{
  "n_layer": 9,
  "d_model": 96,
  "n_experts": 80,
  "experts_per_token": 4,
  "d_expert": 64,
  "d_shared_expert": 0,
  "activation": "geglu",
  "moe_layers": [0, 1, 2, 3, 4, 5, 6, 7, 8],
  "router_score": "softmax",
  "normalize_top_k": true,
  "routed_scale": 1.0,
  "balance_loss": 0.00768,
  "balance_bias": false,
  "init_std_router": 0.0396,
  "lr_router": 0.00207,
  "vocab_size": 16384,
  "norm": "rmsnorm",
  "norm_eps": 1e-06,
  "tie_embeddings": "early",
  "optimizer": "adamw",
  "lr": 0.00437,
  "beta1": 0.95,
  "beta2": 0.98,
  "grad_clip": 1.0,
  "batch_tokens": [32768, 65536, 98304],
  "seq_len": 2048,
  "train_tokens": 357000000,
  "steps": 6082,
  "dataset": "wikipedia_en"
}
Below are experts of layer 4 (counted from 0) of a mixture-of-experts language model. Rows are named router (the router's row for the expert), gate (a neuron's input weights, with its number), up (a neuron's input weights, with its number) and show model dimensions 0-95. Each number is 128 + 32 x the weight over its row's rms, rounded and kept within 0 to 255.
After each expert's rows: a language model's description of what the expert responds to; "gets" lists some tokens that make up at least twice as much of what it gets as of all text. This comes from a sample of Wikipedia text that the model never trained on. Tokens count by the router's weight.

# expert 62
router [178 141 148  88 105 158 110 121  92 104 125 156  99  66  73 165  94 118 119  72 118 134 173 102 185 160 102 121  98 125 156  64 119  86 175 125 104 136 153 145 176  81  86 146 137  90 132 105  86 109  95 101 168 144 136 178  66 113 145 100 159 136 157 163 111 154  91 154 142 101  75 134 104 138 162 133 124 166 127 156 147  82 120 164 124  79  87 128 131 117 184 162 172 106 182  78]
gate0 [167 154 106 124 125  86 138  60 213  93 103  78 141 123 183 120 136 121 108 120  70  62 141 128  60 149 128 135 108 171 128 137 134 116 120 126 151 139 112 137 126 173 139  90  78  99 186 122 148 198 109 135 111  96 164  90 140  76  79 156 151 165 132  86 109 185 151  97  70 155 156 143 154 121 129  77 149 102 167 142 131 184  99 149 154 111 136  99 169 144  99 125 122 108 101 103]
up0 [ 94 119 145  82  98 147 175 140 110 167 113 145 157 157 107 160 109 120 123 106 122 206  58 163 132 118 138 142 150  77 130 125 115 147 139  64 106 168 162  99 171 126 194 155 190 129  87 171 116  66 143 121 161 146 131 126 142 115 178 127 160  94 186 132 116 123 122 138 145  92  76 154  92 152 111 168 141 186 177 173  99 103 132 106 101  92 116 144 160 135  94  98  99 165 198 115]
What it handles: Prepositions like in and of after numbers in census text, digits in tables, and LaTeX pieces such as _{, \ and ^{.
gets: " in", " |", " of", "_{", " on", " at"

# expert 40
router [145 195  60 139 110 121 108 164 206 135  90 111 117 121 139 109  73  94 148 115 100 121 110  90  78 175 129 110 111 114 108  92  99 167 174 112 154 126 133 136  86 101 144 170  98 138 140 148 111  86 168 159 120 179 130  85 176 180 190  60 148 111 119 111  87 187 133 151 113  73 113  66  73 119 116 142 138 170 134  73  67  99 114 129 134 142 126 147 109 123 125 116 102 117 118 113]
gate0 [139 149 128 168 154  67 135  98 164 137 114 146  85 181 128 147 102  99 110 194 132 128 109 150 159 147  80  87 119 170 104  67 121 103 129 134  87 100 134 118 111  82 141 113 157 201 159 134 129  94 106 201 130 173 130 143 170  88 102 133 105 118 111 115 127 147 160 153 166 119 150 161 139 145 130 117 202 169 151 197 126  90 142 184 134 136 161 135 209 113 116 162 107 142  60 140]
up0 [140 127 125 129 158  99 143 131 137 170  69 137  86 121 102 149 136 111 122 173 122 136 124 124 172 164 126  85  63 133 133  89  72  93 141 116  93 109 118 138 100 110 168 106 135 194 163 148  71  99 117 218 180 148 112 132 177  99 116 152 121  71 167  70 128 138 103 189 183 118 105 108 157  89 134 138 204 179 149 171 140 105 157 181 136 141 118 110 145 136 122 164 101 165 119 125]
What it handles: Relative pronouns and subordinating conjunctions opening a clause, such as which, where, that, when, while, often in at which or after a sentence end.
gets: " that", " which", " where", " when", " after", "."

# expert 48
router [166 181 138 113 164  89  82 139 130 193 146 100 128 181 128 125 128 109 125  80  86 157 116 123 164 110  68  92 134 139 108 127  78 114 122 104 119 161 119 163 127 151 142 144 116 174 162 149 107  75 119 180 139  89 170  79 153 139 145 102 117 164 124 176 170 168 154 140 111  89 136  78 158 122 160 143  86  95 105 119 133  50 107 156  77 111 108 192  83  95 144  60  95 123  85 138]
gate0 [103 163 141 123 108  94 146  90 110 116 116 220 156 127 109 153  96  23  78  72 157 104  40  88 106 123 124 123 116 155 133 136 144 154 118 102 125 129 178  93 108 111 113 118 118 139 151 106  73 104 155 151 140 167 108 151 123 115 145 177 106 156  79 176 119 144  87 134 120 112  89  64 133 135 155 149 111 109 111 130 116  93 135 120 113 148  93 108 147 149  64 134  78 125 169  58]
up0 [126 135 115 113  73 164 140 142 151 143 108 126 171 166 107 108 123  33 146 100 180 163  90  87 139 133 116 202  88 146  98 144 116 113 118 124 154 153 173 149 123 150  93 104 145 171 134  94  89  95 142 159  91 162 101 143 150 166 154 116  98 116  47 203 149 157 103 138 109 120 111  78 124 162 147 167 108 111 136 109  98 117 110  77 106 180 103 116  52 123  82 125  77 122 148 109]
What it handles: Conjunctions joining clauses or list items, mainly and, also or, but, while, however, usually after a comma.
gets: " and", " or", ",", " but", "s,", " &"

# expert 33
router [132 135 111 114 168 126 203  77 114 115 123  77  90 138 108  97 120  77  97 162 113 135 166 139 160 149  95 135  80 113  96 143  84  75 102 165 200 150 167 195 103 192 120 110 143 118 177  87 113  91  84 157 151  65 153 106 168 139 146 145 132 144 138 152 116 135 140 151 125 109 120 106 155 120 152  69 120  94  97 119 157 133  69 159  67 132 186 173 141 151 122  92 124 107  89 116]
gate0 [118 170 167  81 145 105  59 173  90 114 119 150 130 160 131 159 192 171 123 102 161 146 135 100 163 133 125  86 161 170  47 129  82 126  80 117 114  73 144 146  81  98 174 127 127 142 180 142 138  98 191 109 145 121  95 123 151 110 127 121  97 148 114 111 117 137  94 124  78 116 143 152 131 140 116 149 131 167  81 143 141 163 142  98 191 151 204 135 105 108 192 142 135 158 108 195]
up0 [125 137  86 181 136 119 175 173 181 117 153 123 142 132 164 149 114 109 132 133  77 147 154 120 104 123 100 144 105 149 202 139 136 128 182  82 141 131  80 106 121 102  96  94 108 149  92  82 144 194  99 139  88 137 138  88 114 114 122  96 150 102 129 183  79 126 141 202 177 159 111  73 125  69 105  87  30 143 143  85 109 120 164 112 143 144  72  95 153 129 128  98 112 138 115 119]
What it handles: Possessive 's after names or titles, of in noun phrases, and adjective or demonym pieces like modern, ancient, -based, Swiss.
gets: " of", " and", "'s", " his", "ic", "ian"

# expert 54
router [192 117 138  90  83 176 109 135  50 121  82 123 181 124 136 136 160 143  91 108 164 145 137 149 148  96 141 142 146 139 162 172  88  96 124  89 132 172 169 180 132  90 182 110 201 123 120  77 157 127 192 139 156 118 147 113 126 128 177 113 135 167 161 152 121 125 133 147  84 120 154 147 130 160 159  69  86 130  91 104 125 101  75  82 144 125  85 147  99 167 192 140 150  84 122 153]
gate2 [110  86 103  93 155 159 144 137 101 138  92 192 143 150  95 140 168 125 124 132  64 143 203 155 106 148 133 122 149  95  41 155  86  88 131  99  77 137 182 149 144  80 132  99 142 196 115 140  48 125 115 165 157 142 106 139 133 126 152  90 104 122 150 103 163 127 128 114 132 173 178 166 133  97  99 128 111 143 141 134  92 126  69 203 140 105 145  71 139 153 110 123 128  82 158 117]
up2 [139 133 122 125 140 134 104  62 117 111 151  89 116 135 122 111  52 117 138 147  72 136 178  97 136 114 126 145 118 110 194 177 188 106 139 119 115 132 100 119 151 213 102 138 110 115 121 153 158 139  73  85 113 108 196 100 117  85 152 126 135 132 136 135 150  85  99 169  93 169 119  84 148  65 202 101 158  91  94  97 169 113 101  88 119 115 127 111 161  89 127 161 155 166 159 185]
What it handles: Pipe separators in Wikipedia tables, especially after numbers, plus modal verbs like would, could, can and infinitive to.
gets: " |", " to", "|", " would", " can", " will"

# expert 53
router [103 137 118 121 147 169 142 105 144 143 149 118 168 172 114 147 185  99 121 171 131  90 179  85 147 181 114  78 126 139 118  49  82  49 122 145 174  87 138 187 107 150 132 162  90 113 182 111 130 119 170 143 114 122 144 155 141 153 179 125  63 151 138 141 201 143 160 171 104 102 135  94 111 147 138 159  90 149 129  88 130 153 111 111 152  80 158 120  73 123 168 134 136 104  74 158]
gate0 [115 126  58 138 148 111 134  83 156 104 189 133 117  71 131 132 137 114 133 128  90  91 140 132  87 171  89 162 142 104 162 141 181 164 118 102  96 131 150 101 173 110  98  99 156  91 123 135  71  89  42 183 134 158 132 148 191  60 153 104  97 114 100 121 114 133 125 149  77 110 173 125  99 117 145 130  99 115 102 189  85 186  87 116 109 176 145  85 149 158 154  81 144 123 138 130]
up0 [122 157 126 125  70 134  35 118 157 122 119 114 132 126 172 138  79 105 125 180  96 175 136 147 115 118 143 117 161 101 163 168 160 150 138  86 111 197  89 140 127 122  85  92 116 138 135 157  98 110 129 208  98  87 154 145 197  89 122  55 147 131 101 142 149 126 158 137 153 111  87 145 143 112 139 131 154 153  68  88 106 108 100 125  43 169 123 155  89 130 105  82  96 114 153 112]
What it handles: Commas ending a word or phrase mid-sentence, often fused with endings, such as station, label, television, ation, ies.
gets: ",", "s,", "e,", "a,", "),", "es,"

# expert 15
router [147 165 113 120 104  78 103 116 133  93 121 180  91  94 101 152 130 118 135 113  76 144 174 125 171 128 144 122 105 166 215 126  93 140 123  78  87 113  91 129 146 100 134 161 140 160  91 108 200 109 127 164 135 110 133 163  98 196 163 122 177 114 165  94 147  89 121 144 146  98  93  66  97 160 167 130  81 121  78  87 182 106 168 126 119  96 128 183 129 115 194 129 148 131 165  99]
gate0 [146 189 162 145 116 145 128  78  68 124 169  70 170  94 100 148 163 132  98 127 171  61 186 130 109 117 120  62 129 124 121 149 110 131 185 117 113 122 142  85 116 128 134  81 182 132 140 112 125 156 114 144  59  89  93 107 135 117 107 135 126 144 100 153 143 136  91  29 102 157 113 102 197 159 110 161 106 144 118 119 154 129  78 151 110 119 128 117 122 103 175  81 109 175  86 157]
up0 [133 114 107 107 136 148 107  87 112 143 171 134  95 145 127 135 169 140 118 111  99 116 128 145 117 134  85 129  57 155 119 228 127 111 105 126 149 136 104 104 140 218 150 166 137 111 176  93 139 112 134 135 153 137 118 146 149  82 197  73 116  96 109 147 125 155  71 125  64 164  27 104 128 144 113 208 167 165 110 137  91 132 109 132 115 120 151  98  77 153 124 159 148 138 113 107]
What it handles: Digits in coordinates, statistics and table cells, such as 44.449528, °N, times like 1:00.96, (aged, plus stray CJK byte pieces.
gets: " |", " 0", "9", " 6", "°N", "8"

# expert 51
router [181  96 167  69 187 105 124 148 104 131 140 158 184 168 106 141 137 166  91  97 118 114 173 102 126 118 148 136 114 106  95 164  93 107  42  92 147 190 124 158 145 114 183 142 150 133  98 135 131  84 159 100 182 133  96  73  92  80 112 104 187 189 156 124 122  88 118 126 160  76 129 132 136 173  91  92 123 124 131  91 111 143 123  75 174 137 162 120 116 117 139 165  89  86 105 111]
gate10 [111 170 113 132  99 132 154 164  97 110 210 141  62  63 195  73 158 141 104 170 197 118 160 158  62 107 132 106 150 175 122 120 148 102 152 110  92 121 106 116  57 105 109 136 148 133 123 119 118 135 175 109 113 118 148 134 138 128 173 169 124 132 130 146 141 153 137 201  64 117 125  93 146 165 122 174 130  88 112  97 125 167 147 212 119 170  94 118 111 132 122 132  87 131 146 126]
up10 [151  93 155 106 118 146 189 122 104  94 113 115 111  43 124 130  87 100  94 148 100 164 118 119 111 145 139 135 189 124 112 125  95 118 146  79 134 132 156 133 175 105 142  91 147 137 130 193  66  94 137 151 130 149 157 112 140 140 205 180 132 118 182 120 176 121 131 168 137 129 213 194  80 137 147 142 154  90  86 140 163 139 145 135 147 126 113 147  94  67 120 103 127  97 189 175]
What it handles: Pipe separators and first cells in election result rows (Republican, Green, Turnout) and medal tables, plus infobox fields like Born:, Website:.
gets: " |", "|", "-", " ", " Born:", "="

# expert 17
router [113  97 157  75 139 103  89 163 147 159  93 150 107 154 123 194 193 165 120 142 120 114  77  86 129 111 158 125 133 121  42 113  76 140 179 195 177 111 154 156 113 160  99 155 115 140 122 146 171 165 145 135 127  92 146 155 140  93 175 105 132 119 107  93 130 113 116 171 153  92 167 148 107 130  96 116 147 128 145  87 146  78 158  97 191 101 140  83  83 125 197 163  95 110  87 139]
gate0 [145 141  91 101 129 218 195 120 128 125 115  70 105 119  82 164 127 119  97 186 126 140 123 109 130  97  96 127 156 134  88 121 189 132 160 106  72  81 129 142 112 140  89 106 118  89 113  75  61  87 151 152 153 143  73 138 165 105 113 112 143 135 135 144 127 121 176 141 133 178 114 112  84 108 161  88 129 163 135 167 162 148 150 193 100 109 103 161 150 168 107  99 182  97 164 183]
up0 [148 179 160 192 119 145 133 152  75 161 164 176 124 155 132  95 144 160  95 153 112 144 127 191 122 150 155  95 111 151 125 112 151 145 126 166  47 157 157 121 149 156 136  76  89 165 156 129 183 142  97 115 110  85  84 141 109 105 127 148 141 105 128 104 166 149 169 133 157  80 150 100 163 194  64 124 142 160 171 155 122 123 103 140 127 154  99  61 169 155 137 100 114 109  78  59]
What it handles: Plural noun endings and closing quotes or parentheses ending titles and table values, such as -ations, children, characters, s", %).
gets: ")", "\"", "s", "es", "ers", "ations"

# expert 14
router [193  93 105 119  88 112 165 121 170 114 112 107  68 118 126  75 138 126 153  64 137 208 132 134  76 161 139  71 116  97 155 116  84 104 122 148 106 153 149 112  96  94 135  89 198 171 172  85 140  88 117 105 141 167  97  93 118 179 164  94 143 142 113  62 102 111 131 159 160 159 105 108 116  92 143 182 151 119 122  88 132 106 152 111 181 165  88  84 110 104 136 115 140 103 119  90]
gate0 [135 158  98 124  91 179 116 118 105  74 124 150 116  88 120 105 107 137 179 135 153 146 172 144 184 109 148 128 117  59 143 168 108 132 110 171 171 162 115 129 144 150 117 183 143 123  84 134 127 165 113 130 136 131 122 203  23 151  92  68 163 134 120 117 138  84  97 120  72 106 107  82 189 122 147 153 141 152 102 151 188 148 117 181 123 101 156 141 125 143 123  99 132 173 194 142]
up0 [ 91  86 194 171 139  90 144 112 110 163 197 136  59 116 133 118 123 107 110 114 114 112  96 142  68 150 193 117 182 182 139 129 146 132  85 116  82  79 149 139 150 141 112 119  40 120 158 164 177  83 154  77  97  91 141 122 184 116 164 136 127 112 187 144 154 147  81 117 125 139  97 127  81 138  84 126  76 120 147  93 123 117 131  98 140 138 132 150 140 157 169 120 130 105 150 175]
What it handles: Sentence-ending periods, often fused to the last word (s., ed., ation.), plus line breaks and === heading closers before new sentences.
gets: ".", "\n", "s.", ").", "===", "es."